Experts of a small language model.
Size: width 256, vocabulary 2048, 145M parameters.
Below are experts of layer 4 (counted from 0) of a mixture-of-experts language model. Rows are named router (the router's row for the expert), gate (a neuron's input weights, with its number), up (a neuron's input weights, with its number), down (a neuron's output weights, with its number) and show model dimensions 0-255. Each number is 500 + 50 x the weight over its row's rms, rounded and kept within 0 to 999. Numbers have three digits each.
After each expert's rows: a language model's description of what the expert responds to; "comes after" lists some tokens at least twice as common just before its tokens as in all text. This comes from a sample of Wikipedia text that the model never trained on. Tokens count by the router's weight.

# expert 34
router:519465524507599457677467554470455490504524494485440455510495551511574519424552586534446545518551428492452565496579543483516491383510460448503568494515606481558475569518422549471533482493585541444497683474502540477517481489482572400461484355556455481445500434518476546499459491569498496539493451637506519587481430442530500445458468512558493498518460495513467528477538458483460554513550543574554491573428444468529541505551554382478469679504482535481518537567598454508581475456508503512511406557564489433357499540476499473459460546547573444480527529542483587485550417524462487520507486514519503446516451466582528497524491492404407513526469399474513470442551549491465458517526543514524518484460524524504548496523520438419473560558458493537450446493462507444483469539479527
gate0:557463498439537497517530501484448515442562427479500527681436411471454517342488449528428484560475541468463559504471575512555495597446543499422496523445525442447508493524496571487454490433520617464528520455485528508479464434573535490520490470500518427465445516440497590503531426543474464466522525520479525561451503569367531467456416486499460505525412470500434475522427462435564506550430492438425518503436481537472599507418434515589451516497507527522566458533458460501462436456408535447472528446447550490541503525478446492620394502483393451504467452470526487581516497483574439479429466564504390426587499565503531548483572594496513532441501508569518514435490524500517507440567410529504421524436469444467454438513544439462521501458465529477574478454454434575565411508480546
up0:526496443477523406485435469395447497342513507445446602474559455508522497620445531529435456482426472427470507466382600536456517548565462446468416567492504523487529393601484508535516418447467530501566496425430609560470530534653530505483503510496448589534438428514498531485554527567526494430506382448494552471474510425529439489488518539450495514430450533542522493494500473489478447491531540425482455492560514529572482523495542521485480467506469430417531579484555571500502407507458529488395481460557428479486508592545570535465450507506421396406499402537458488454531471399465532515494505541473442467427503546487514510523504501520462483509547501542518561530518476451455431545487563469433528478477467552436464481368515520419457578512436563534503549423539475442527528568467471
down0:461411549534522484501577445424459489468545506520466558549419556578517461588451580558490448448578399443591533541443446460559466491473436518446508515561430442504509530499502491535546520459428448474444541544491500453522466500480481460525529620509498458494337565469407537459481532463463502414533558479526461538487540417476480479496490555474563588461508425479479487496474480574459518505587489486475525595452444504479522514505518446655530570458412474483534504518462506534480432519441531494523526503547463500487520578497436477532523569527444354500500475386578547560550468399513489424513528481498455466485485582569558554534428485457488404529574497479506480487477493425552482543465561489464520460495467477474394525429342420444450491494456484456402438510391489445485534527586503
What it handles: Prepositions after verbs. Prepositions after a verb or noun in biographies and descriptions, mainly in, from, at, of, against, between, e.g. died in 1981.
comes after: "ed", "s", "ing", " University", " moved", "ated"

# expert 53
router:544465537466537350673493528497412484551545481544459489545546543471583545481533566535468506539489453532479479447567514499493509408518497517557592507504649567553535571532467613461591451544558514375470607488466532484495518500467545361407487391454527511506548458486411561558465512571508476480521493638495531550459468406517460419428491423534493547505490527480465545503503471545490556487431535541588515545517451532460517437495521508525441556508433496491641493538552437510580474455479498463457472554540525478426504479404497502481529552533553451521452525466503528527485455494470507505481493543476520469448470496657465492529521525425344525536449468465469485486576523484440477446601536497529537479449516502529525484531495491414501496542535553465488462483413450484433448501517461
gate0:595589456585479488521457543455533489477576524470485460505473451434568486495487498452464561503498467565493539498390566564519481499485593537435463580526529448452441473530460554473575444459528494501537463486622451471478453456482493443513512520477501535447463422497483516481462459558477519578556502549372537424561556611601582484469589433449545547521602476444498434508500544446499563632496551602479491584481541576530502492549465544519461490467455556461552523404555455519411514415549568588373505423465499556491406426450532472476545483459577520514514491454535474506514508512594465493483500458565499443495469556557460430445566510433556469500442433479485518487461473528462507459409502540506541536542437423546471445510528536499574465513411521386512503562454507626507508477420546
up0:446446520494593518493496415507463505462459477471453539514496455502472484447493566462478512535497459471508514532456445536506412536555390489488564452494463526474479498497550438519475575549405537452435478498430509515539444424571420540492581472453406512455420497543547424541474498421580520413481534531510554441472424499444413466499438480615529481571434498508618453400522434495528452424501494507648443404476480463482518551437474517464465453557553475495528514525461546481544513508455467476513523505513439440447624517455528572497459545578474407465393467454559452499510485550504457566491518516425408600547396463415495574525481480490476588543507503571493441474464572547481564566502497518465519498528478597440489616587442430507449533550484413593529538469524427490538517525553417
down0:439529482529489480470501459475422618511492484541484495516528553443545433577436450465468642520532565500533519482535466535515532548475520511512505473460531528506532504403514587485496608463502485436538547436548404566478432506492457495483493424416539440434417520487541537506420545376454543453558467519491519533501540435556534397392500539553486479474488429490536547498505515479546489500544482469489530474548464426651456474475481481569573461490481619506481561521538481541454521428517459453444511526490540512512552492523519472416490456465537406535561477484545534479486498548540519492521501493452408513507504560499550521476496636449534566475444503462570413493460413513585547438562455515412417499498464569468320456453594385527485473505545443518496506395606568510547497503543608
What it handles: Countries and national names. Place and nationality names and their final pieces: States, National, American, Europe, Mary-land, U-K, Swed-en, Jamaic-a.
comes after: " United", " U", " the", "S", " New", " Russia"

# expert 35
router:515491544469576433656474595490426472567554496494438490526476534411555496406543526495439580539510486499448543490544524550510553433466447490486586445529527492519481630514523585471557468494526549419486591446524527489487508526485533381223493368490520509464464513471480548482482470531483455506543428601509504573491449444537496423467477451532506507522495473499421517537443455545464576502442501582534494525484425519516536435483554435493442542499422541461593535524638388516580502400554525483443481574504467469413458455396519493498565567522596505494534504474514516534522457542432486486507519518529525456471479463597480534534466536472406490540509476507511529504494488516448514513508478482476569460478531490514548540492486497429486491522518493521446410445383479445481472508528499
gate0:522469597429549493415454541501689490489467455511579416521549439487500512428494511503458480467468490482475521476440500573395539431532474522485489537492475492483464422501465535419470487571490504377438450397584509416494537447509471472579499460559549478457512412464521549490516579494498460498481513556459527460474460523503479530440505480493466479447511562572496557536484422391474518487559547384483506390488478479577571491529520571480521538528541511535420518461492472410467446481392483480453512543437529590530440505550543405438398465391547468597509532445467524506496488504544526551571558492508499448416398460496500437495527528455450556493482510549475578560441537397484537414475561430547535526431474526506458521416566506456492420605488446419510525529408425469432549515517476
up0:437507532548520472558433392433541487588523483539534608558541497449565435485510542552462487547297557465545474454472495459520466528614443444555502373479554525465501526614463491574495507470488505421521497550391517494429468506621495514499533434436521572535429475470509478542471469456500581449486529506466502641502537532534467482571501518496454523497493406458455511451517493478502473492548545569572504546570444548537456455517426586506474487470503560499499500443503503517479550514501513520434539579521494493507519589446464570457522436500468370490453445481589543587513489537443423412527537507547474509475460506569501502502476467513449616551511495601500519459458492475466545547563536579569465440399441428581526455422473584502462538487502467590536530561573481515519521555581494
down0:497461566526484474417471390503486436490517440606544498575439434537528534453525561447486436443437465412457447437536520421522497467463459512532419537541452475508457463597593469470411576483470576417451593506455549493564448472586461411428536447445521543539467514427509425464539520475489490554454467521559487503454540444567490537512546480481494531471519478522501504457529486462524517547561522427495559514498549489442486411423497578496571515476671442452504434442511502560492463524521510428542522448463545462480412527513534448405495527487531444524449430450546455538523461450468497551552459459515580527432511433519533422449498433512434564507573496595478498504489503422527507499459514463624598466420437539602509423376515576483473548511594522492450518497599560499489533600543494
What it handles: Verb prefixes and spaces. Word-initial verb stems and prefixes like re, dis, su, pre, continu after a subject (repeatedly, reviewed, discussed, supervised), plus stray space tokens.
comes after: " ", "s", ",", " he", " who", " also"

# expert 27
router:481452562540604463558441561463457471543497456441481501544523510518505559432555558501474505542487466494382538429571553581464478380522454445520525470586595515558504492475432602444549499502570559455502612435511541510472411535521501410374492390458462508506508457526423483516492492542482520466522488651442579475491486480539521448427489444590492475519498491523501382485512431532490507548418518536627566517516451519453498449476568375556445612465507522414563534544630469502560542421507461467462440574517496455404530535401511476492574503585555468530461488472472608419508499501514456503504484517503452479449448490593466531546528542416446478493441406494479478456552532516447460472560458503503568466468490543496517473512505493424453502528483527497494482491396500444479470445526475
gate0:481465429496495534437446512510505603437466541533487524521485480476531483483507505419495565576434487448465601528569420542481473495535452518379504441521475668533418488521547487455514546469518476489467486413486487482517420453548532489473498491493510510565523393529517502445496464479445522550513539540504539485495434443502465508457565574478461453501469604539585515485398469473476500582382533477541526497534552516467502610496590510506424543536497518528518492441480444435439466453504554451496479512479543568565520454513481457439400554511500454511593492470663525454507460528430554484496518507603480459588500502552602513532612552492486405517426484413445506499438547468582442507464596556419505394423573488565576490483544524497465529498544531578473523558374560438513561437453549
up0:517547488448518425461502549448453569429571490538435488472489427566599505450596570471418572471575537365526450439531483506450452477550489497448444486490491578469544524486476475502494521514473544498484397467504470503504407479532491513524613503508481540513484428569471443437499620512532540565444598443443497475595450429561434488484511572524651537573488427473538490526497590531550570505449453474542540499503499479571497481592570463496454578485534563494522523492540570528510558514432505480574528528543464455556576465524549509425446469561534384534460393482500632474528487476501508505530511516450526499465485483520640538566578557508467456522517510549521478492454619455500555513455570520447509399482538519547617548531481422496526522487587478515584488481535601464540485555533485
down0:499492443434412533478523464503557551441520583521446549529416570437454488523481558439462475464430464368475462532426484486528483517526550513493450531500477522580438504388456567513497557524526484472458454448469424454519474442380572544501524428477532474469501407526498554497387570567533466433486523486516516363638485514552590492418490507484514485489492536469485470601532423438578478496464546540470521451568506614558395505512448592460472445465511457593580394562465479494529530532471415512519567421503562471504553493421474438447506420489534472475612547568556404465460500546541465486436465477471500506497449518534534546529561551474516558439537410449457476533529448532511466458468508481416476448517500484507559485418456537525433456434437471463452592539575400529514484516515537
What it handles: Given names, name pieces. Common first names such as David, John, Ben, Henry, plus inner syllables of proper names like K-an-sas, N-en-ad, Cum-ber-land.
comes after: " C", " K", " D", " G", " B", " H"

# expert 26
router:473426475404566421579421583498565527553563481501454469566469514464546502445504518501465537454451510470431481469595542495533511399526421433459494461499626518552498530531482490442551474555534536464482618486522563515483450513447533371311573393480462561507477446504500509539432453588492481474554448533476492494468419475550504389428405484558456502506500503471500477493536397518487541505434495568552479537494460514509474493520512446469429580491482525414538548580506447451479472462551475545456448687526490481459475527500529514495554508512546481478468490532536550428593383510522512465564592479547518436507516505620454498523496555454416507512414413472557499523539515514425463483461531507486510384523436418471520520586483510447486520556452530480485455508506455416463497440506462
gate0:477533496569577407459502539490402586516499454497512500407415439464434473453470504445465523573435548500536536521463434470536592535559566517479482493531568516531514392516470512502462549415539568515517491460555492520516506541432429482467494462500548531525561471533441396587474561512421496529510516476507515543519422460515514334416453529554442503472477495519549506570486366528422424539466495512476447555519539531510418466521471481510486531539531436453477516490510440490368527470430576540532598580361455580548516508490503400574454481542494510503518474475576427497498530461466476484442564564457516461571533530507581545484564494462503505509478492459470531538476480447559566313518547398414394466553606514503514486519499511475530551578449434555495500489500405540494545549509498
up0:440486564451478439450586528583451535559511480540544494541458544437597576581429422504511348550461487551454445542485498524517509458545413597582511485481543537469553418580497588537506480541452540426463434561459559481581480502500492499517544516542464496424522415449461513519528646435581490568451558448484528428548515569560487449539519464565548611543530462444563535472433375534519507572393479500576543461513502498548463490536467553504480472541504648529561533494411591460525584551524489436472419548564607490420563462461492524615474435539524522531539467488535497513553507576505521525399532487512467452462520566476532545549488410473487522507542486485500483512495492439597446422485534487458529509448538493488604522426472501520531487463485439455484508468497520523470482490441455
down0:505536502585483488481443489481490417543492493475494508517486504446422470517618459467532427464443480603454493513518507544396447477627539521480455493578652441536562549513468510483529523532516451408557544545514481523534459525618500471477577493532476528456443508543555553479403564471431514527415494530465537472439459507520589473500475492528469568536543504450534439494519518477506501548524572488451535518507508535577452513444527593506472468482552514506452505505532412468431596533469476500527474503507532493525390505420525392448470628482468476540478425516500519474486492509497541471498542477533520469466601524351445431471580530478398449574494444460441392548408520487521454523574580563550510561412525347453549407589484550529382468495420473487528556450512502449501501478458451
What it handles: Inner word syllables. Middle syllables of ordinary English words after a prefix piece, such as pro(fe)ssor, dis(cu)ssion, de(pen)dence, c(lo)sed.
comes after: " ", " cl", "fe", " pro", " ex", " f"

# expert 56
router:525470468519558450653419533495494477491493455484442536541526523473536481407563516549451513544505415530464518472626530478510502286495446440510539420458565553559461548510382596443539468474564512490489565503540523502472503520475489419416490447484472485483472478545503518525491555554510458457522449594455487509436416405518496441454521447552514479523459441509504494518490429535500513456482497517576483536472429509492530473486510395469454707484472476491524478508622398520493500379515525517451418567483462472374520534415520484532530554550554477520531437422469505443564377477456504486504498493521531437451395497516492498530455541440376523522457447530496469464542470521498534512529521452495558498481496451518523479510513416412468488525475487451477484517373497425539486449483568
gate0:496419466496597415504495492556498430465519390502437534598506476497473456527525452532469563451526489438567533474546584423518491418461551495411547602459469492459516530503523544429479431467509520476588471566502505507515540452545470433524564422422426439414425521521442630443506540496453466447478504607393496576433512576563465470500421458548515523479436469561483509485533453438585447460477499472474430498499469540537538523384529519512437526464580452466461558450507478509507542384437460447374466540510506472402343553507488530541536543500497397533528484521566543424419419574506532500553510431474544353529493497550507524468541496456481442442541491538589557478513467505494516380558459502527513531523442442458545494445490536460500477496513517479505499507474459483468611521509538
up0:478520529568442482493433404416501591541475524471528508478499465457551523469460551486468385533431467503521502556374418576509478585471435522423471465484494422494427432492381521514504543585423482521497526490507472459576482480529574519456477507548536460528458448451512462452522445497427604511483551442589533457564494491514544450581517556507434559419494539549617537530530476496530452552596594522513550478408413420540483486597483474463552438611483550538520570464566562523480496513463536437597490514539478498525583421463520527494539417479584534473546476538516466439563512484523472484400512477469494559511404457478491471564603433560512529540483452479478361552553552444439436522466628603523490483460544523439544474465417568487505486468455444499522540488511522495505434535526469
down0:572412495451403476483467508489593490547424544479427461478514423434553470488566551511458486436540451548457472548511609503483403425492533466389525536457574439537574495507503488449486512463551509556539498432560440501541530482529501493463503459507622490579486483455504497543484405532500563498530512488453516497471508560500501468488411518547525489612463479537620558423517622518530532525440465562513557445497518514503466470394515492498432526472508541517484499444497580664412463418507479543489602527412417444473529624514556498427464526478533488526551559501458580496463491504458436528492468627483460519388527488511465491523407512478530514594444536538478573439473489447477486514459511539511541467490413520563607526523344556538543466444528509454518530446507474566456542568443498
What it handles: Prepositions. Prepositions and clause openers such as in, of, by, during, after, following and sentence-initial In, After, With.
comes after: ".", ",", "ed", " due", "\n", " one"